config.yaml
n_layer: 12
d_model: 256
n_experts: 256
experts_per_token: 8
d_expert: 64
d_shared_expert: 0
activation: "swiglu"
moe_layers: [1, 2, 3, 4, 5, 6, 7, 8, 9, 10, 11]
router_score: "sigmoid"
normalize_top_k: true
routed_scale: 1.0
balance_loss: 0.000358
balance_bias: true
router_bias: true
init_std_router: 0.019
lr_router: 0.000789
vocab_size: 3054
norm: "rmsnorm"
norm_eps: 1e-06
tie_embeddings: false
optimizer: "soap_variant"
lr: 0.00398
beta1: 0.95
beta2: 0.99
grad_clip: 0.5
batch_tokens: 131072
seq_len: 512
train_tokens: 1543000000
steps: 11773
dataset: "wikipedia_en"
Below are experts of layer 8 (counted from 0) of a mixture-of-experts language model. Rows are named router (the router's row for the expert) and show model dimensions 0-255. Each number is 128 + 24 x the weight over its row's rms, rounded and kept within 0 to 255. Numbers have three digits each.
After each expert's rows: a language model's description of what the expert responds to. This comes from a sample of Wikipedia text that the model never trained on.

# expert 41
router:133113106163118110099116131143100100103099116112184125150104163169098149122131171133102129139086115103122164121142120135146093130147173117137169168108072134099121111113119149139145104142116152103116106114181150167180155121150123108137129136097128136154141101174103117150112143124149099163129121161177102093099113131103148152165103123126131076136195105133115109152147153134134110144161124123183131109091165102142131130130092082146104109122163095147138160102152096167122126112150166147170122139158134141131125138139159190118099137120161116137156102123119100162120111169116106152113122145108133173134124136118113164172120132124161147127113105154128139135138123128143109173103127118170082120141128108131145110094131131133104121103098120122137117088132112103142120074097101
What it handles: List separators. Semicolons, commas, ampersands, and and closing parentheses separating list items or infobox values, e.g. June 18, 2001; EU, Giannis & Eutuxia.

# expert 26
router:113119110110152106164130162119120140080105106098187097148113122131121144115083154147080139155115109110141127134137153125139143129113130101124161149145149124149146103105103143116115096134151146135091140089143136152092143090122135092136128148119075121162136115191105084122105136128119119107133094142116157131126113124080151133152119152106106121074191126110119161112122128154117123103165122133156122130090160094124136154145108122195158110127130131118112165088161116143127058134122130154169125168127115124125090130134124158086089157118182162174155122156177104131170133166107118160135111151106115138130102160117089121136112129106181143134134115138113123100124126147174113177109071137162107110133131104128127109116138141136125130137120141143145114147115107163167141116116159
What it handles: Sentence-ending punctuation. Full stops and other sentence-ending or clause punctuation such as )., ".", !, ?, colons and dashes, including dots inside URLs and numbers.

# expert 36
router:133146121097145101112123112109105128104115123117124143185126149158127164119121154153082137121138123117096157140151158111123117137105137144165161138122125140118164139111121145122132128116151122092121166136131113134133131136167135104103150137118103158116131149170135120137101162108119141128115102158134149088098110173096130162216083119132122084107172141136089149149138122164094095087181104097151101105116162135137106124138055141157122152100127094134135170127097150142106066126093098140126107139116135123102160100137161168165134128111145083141166155178136118147113147125114139176121129155122132167157126126123140127134124170058148152110126075162106108108130125149134124132138131132161115076146080107111133115088138122123120135116139119153167125126139108151113115123132097
What it handles: Single initial consonants. Lone first letters of words, mostly C or c, also d, n, p, as in C-hemical, c-ensus, d-umping, n-ames.

# expert 7
router:121103131124142090066140136154133146132135135113157129146102150147118142111101131104099112157117162116079112145142119124148102105144170135154146170147141136155156126113104097074116138121130126148118121146096165121121155136128132140113142122110149085134136093179144094161131138148141142122148100125133128122102121126122136148192114171152125107114194119122113172187143118115092088113148132110203127119095179093107098107089089139158122153125140088131105146134101117135102087100137128146139102099145132109122127108132118133161128131109151121130166147155143154107187101120110153149154120150117151155103101109147129131137159100123119122108151067139154149144100134169181131152142125126170136101132100130142120077128119114103129149070128092140104114136133101098138167106138167
What it handles: Capital V and I. Word-initial capital V, I and X pieces and Roman numerals, often in names and abbreviations, e.g. Vietnam, MVP, Roth IRA.

# expert 3
router:173113118119169130137162149136098144099125073160127119115131092156120106164138129139123117124142148103136118149120118104134095126111121164149149148167093094085132118120130102128149119117100144149084126083164142170125168090144106131122119111094101121112145126100130115144117143132149125156145123131158104106095135137108153170166135144149102123103168099144082193107151137128111140127155113106143095102118136116139115138097087114158156164124144130127103145124072142129148117113091137172158126153142176135113163112148138158132109104073150140168146143171137146168114125149095145160102085154124146173113131139091127163141115150115134144100112108155127113117118122172148092170103133123146116091162095092141132102097134143097121142131145110143170111103161059133147148131135169
What it handles: Geography, climate, species prose. Articles, prepositions and word-initial pieces in descriptive text on species, weather and regions, such as the, of, low, near, s(ummer).

# expert 8
router:145145112123179124127125124137085120125112117152151145124122129134099118136104137118107132141114154082121133126130148126154090080165110101115142148151105117129104144099111143118143082132127131073098117126142148138158158134144131142078143136112137125117144109144139144121088104101142181112127134105148086129083103159135097129156149137163122089088193146119095151123126166148108113105180134070169106100116151108137147164117084147208172141104147088130128140073119159150152102108094140136149110125130137139115140122111110124116134144131116164112127142124176154128143156163114107195129128187117135175097129148095146129151146114116126189109128126136101105143108144104156126145098122129156142123114108124134130125114151125119130126088145138090177096118129144132156093092166132
What it handles: East Asian text. Tokens in Chinese, Japanese and Korean contexts: CJK characters, romanized name syllables (Chi, Yokohama, Hyundai), and punctuation in cast or station lists.

# expert 53
router:106147131165152140142121125152124101140124133136131123136139099116144111132092131128105093133118148115100127165142140117141133136133170122111142146158105111115165135085149129148136143138123133062091141092136081163100151119144087129112168119143098146107120135181136112163111159138110139099124138125145121142103126120082152135165130111109139132075156089116125184144141149133118128116155146096155129096114123138123063118126100062148174119102174103165159116082125124141129133163120107154141106134138164135140131128168139152121128143127177139122125127105129171164163123175106055138135119149118139158117087119142109116150114134081136160099147108130117114104103115118169119133114133090129076126157121112155144086124144166103098133092145138109186110140141055125140142147111123
What it handles: Reporting verbs and endings. Speech and reporting verbs like said, wrote, reported, endings such as -ing, -ed, -es, plus connectives because, about, that in narrative prose.

# expert 59
router:123123109150157104098160177126121079122130134128123110124106121115116133122148146156152103158119114144075171128122104119147134113128132177170130125148157136088110132156121129149161086119160162115102142080101110163119139142138125095097115147124077138125131113118124140150093144127095130105137091153129114125067089158159118104187130087131083093110141120105105185129133118141128092169140121137154137117141125135124112148114095138212158163090132131130161152116149161137097120131100076135150125133100139145123135143114157146151144136085132149141141132169108096155116175178119138159093125186086111163113125152134094144115109132111145143132097144110102111138107109154158133147084139103133114119153073147148140144147145146106109142119144104100148131084129138117135147114109134
What it handles: H and m letters. Single-letter pieces h, H, m, Kh starting a word part, as in de-hydration, Mo-hawk, C42H54, h-ours, m-icroscopy.

# expert 5
router:135120134127110127104164124151099154138094117106141151132116144131098147103098089159131125142129143133096153150153136127118103147137134122114149120180112120099109153128126138107181109127111148121107148083141143101112127116147094106137125098101075168116144100174127092165139132092116071155148116108118117127128116145095128152171130163129099111086176082122123145126122176166120118119135134123161103111103123122124055125107074092172130156092163126109080169122140133114126150124099113150103156150160141150132139129138135161123117164146155146103141122162131155140152156135108127153150101180082128190098106138104130172125081111093140144095149100156103127113143161140137130158105144112174112141161134121134159089111126132108140120104112094122141118137137090109165139088138135
What it handles: Romance names and infobox fields. Pieces of personal and place names, often Spanish or Italian, plus colons and pipes after infobox or taxonomy labels, e.g. Order:, Fran-co, Bern-ard.

# expert 46
router:143167093091128091110113129151086122117128117126128134121134127169113136151134128134111141129123143145098155135150150132159108150140175132168169135154132128114135154139114127124155145124165115123132122139122078135116184133135129120094133146119140130120123126189122134164159142134134179133125105158128131117069097170095134166194108130164111096099188126111096134117129141153114112107169111118166117116108193128135154130157118147148152130108149086122124151105114176110124107094116109176105131147140134148096173106155173160162154164138136118156160137157129119137122133108110112147130126154113131156129135082128156092153117130085182175103122080145112116113110133126153139127127124104154116088156067095132098141084102135100129143124102097144149122101152128121110163130098100
What it handles: Lowercase c word starts. Single c or C starting a word, like c-ross, c-avern, c-uffs, plus this/This and LaTeX backslashes and braces.

# expert 54
router:118154115097134092121128133149066101098113114100134125127100138129108142134129103150136128147147149099080158121103117099119104143155164103133143166113131143105147108138120123101156076116128165129109174102175102117149115103121095137133138124145078129106154117186115128157143120108111138119155075135129131098090103114102140158180099147151123128132130111114114180119113122157127130128163089078146136128142157092144090150106105103182125140079160082138092154138134152131113116093113119138120091168109127146119126152146129152104092142075130142129162130160160126145194151141116141156120096129117108167136157140094099125128129127128126107133122123141141108111130096102147102151147108104123112115117109120132158101077154149093112135079131143109178098120177128167154172122129134
What it handles: Possessives and apostrophes. Possessive 's, apostrophes, quotes and pronouns like his, their, its, plus &, de, and closing punctuation after names or titles.

# expert 0
router:114138094122129129124131135103102128116145087080150118140105116122137082117113124111118119160109123147097171113123148127127110156141111147113127146120102127129197146111108146133137114127071178115131131117129143085123111126181131103106128116123111133121104110156117108122100143125151119122142112133134138132148113128125123138198107147094080122120144133143097123128087141137118136133121127121158118079130176081139172097132050121175147150104152092112136129116093135116142076101124106127159133159136199149147133111147112131109125131124121121118166146102169088127138135117145124183110120171141157133166175141157158155166115114110137145108147120161112096128153124133124104141174172100154093096121124084132139116098133195093094139118132077167130122152133094146128143108149118
What it handles: Word-initial fragments, table pipes. Early word pieces like con, requ, sign, trad, and articles a/an before a noun, plus the first pipe opening a table row.

# expert 55
router:132118135128156135100160134169124124091090100130168142132117150148126108137106112134092139151090146119096134122152114144123087158147161093141133143128133144096130147076122148122128135130115156092105140090111144147100108078133132120118125127141085137091167099165110125116136162149115117116123103125148148141122104154106132158145099129126086117107170084121092141152141163156103115119179106091183123121119160129152106120121089169168169102098164088153099151098130107150135099105095160132135090161143178161120135136137110135159106138114137138133131119126144129140177174164106133161126078140073155160103149147087150119114111122136168166130078090124133108094156122155155102153103103091136082081139101123121106116141124152101103142135104130120142090123139134110130120113149111
What it handles: Media works and punctuation. Words like album, film, song, novel and surrounding quotes, commas, pipes in discographies, filmographies and release descriptions.

# expert 28
router:105164112107136111122117158142105138118120103132117107101127145153104160100122113095107157140127170096128127116138158131146102107128136098137163201133113121128126149109130118134147154094152150127111135100143114173118149154150143111105118175126110189152137104173123133144108179120151158115121132153153141089077087114107175126195125125125137097118167131137115134130107142136089140121154119102139111120124144120126102098132030119214119134112132104158076162107118117135124120108084137109126122134125149115126138105102154143141104133114139132131136113148131091115122130153139146167111129170103143123112132122120099101135138148114149156115101143148122109106157104132140150157132115108132114111160083101134114104072129142127091146128164082150150052128136082102129151137106139
What it handles: Infobox units and sports. Infobox and table terms like football, career, kg, km, UTC, °W, ft, and time or measurement digits in geography and sports stubs.

# expert 24
router:172091129142126116086166103125112147114143115116127114130103107116126117133084130145135160127106125113102155125137138093136145155135170120156139161108143127100132152148106153147158087125132107104132120104147085122115156094154112091102159131132104164126143146160160115169146112111098103128131148112135108097137055132119135166146111123130144096117186118125108164116096157155136072137128091073137143108150155106111080168099095071164165132133141078148159161098102128176121114140140144155128113158156153136147165097139171119156092149121132137121134140146134148142148140117146088177139126179096120152127119130125109153148126142129160161080099140171111103106110127165154125099067107097135155129118116125154118125112132129093126140110138101116147100141104087123148141138140132
What it handles: Short e-syllables in names. Short pieces ending in e, such as Se, De, Me, Be, -e, -ine, often inside personal names or words like Bye and Octave.

# expert 31
router:135139105104132078106117141126129084080089137135191125175144119137158111118124108128103164114150118092086174124124159141131100106136157095122157129132130112104122122108137148109161139124105135132122110103133091138089151079147111124118089132115120109126153143125109138132122147097106121131119058162128160093055125113131126097177152143144145106140167145150130172133107121144125137139146122113184138131155140112130102133178099148150139095092196091156126138116139133142154100116084133137117096135120171141108142114121158200106140142130145126141146154147161121142109119159140114170160100163122139115137143167155146165104103124107137121106133127149126141123121156168159120165129129112157105103164141166139159136130151145106109130138137152156161086121097115116159152107170119
What it handles: Letter b pieces. Tokens consisting of or ending in b or B, word-initial or mid-word, e.g. Birmingham, Mount-b-atten, CBS; also some digits in numbers.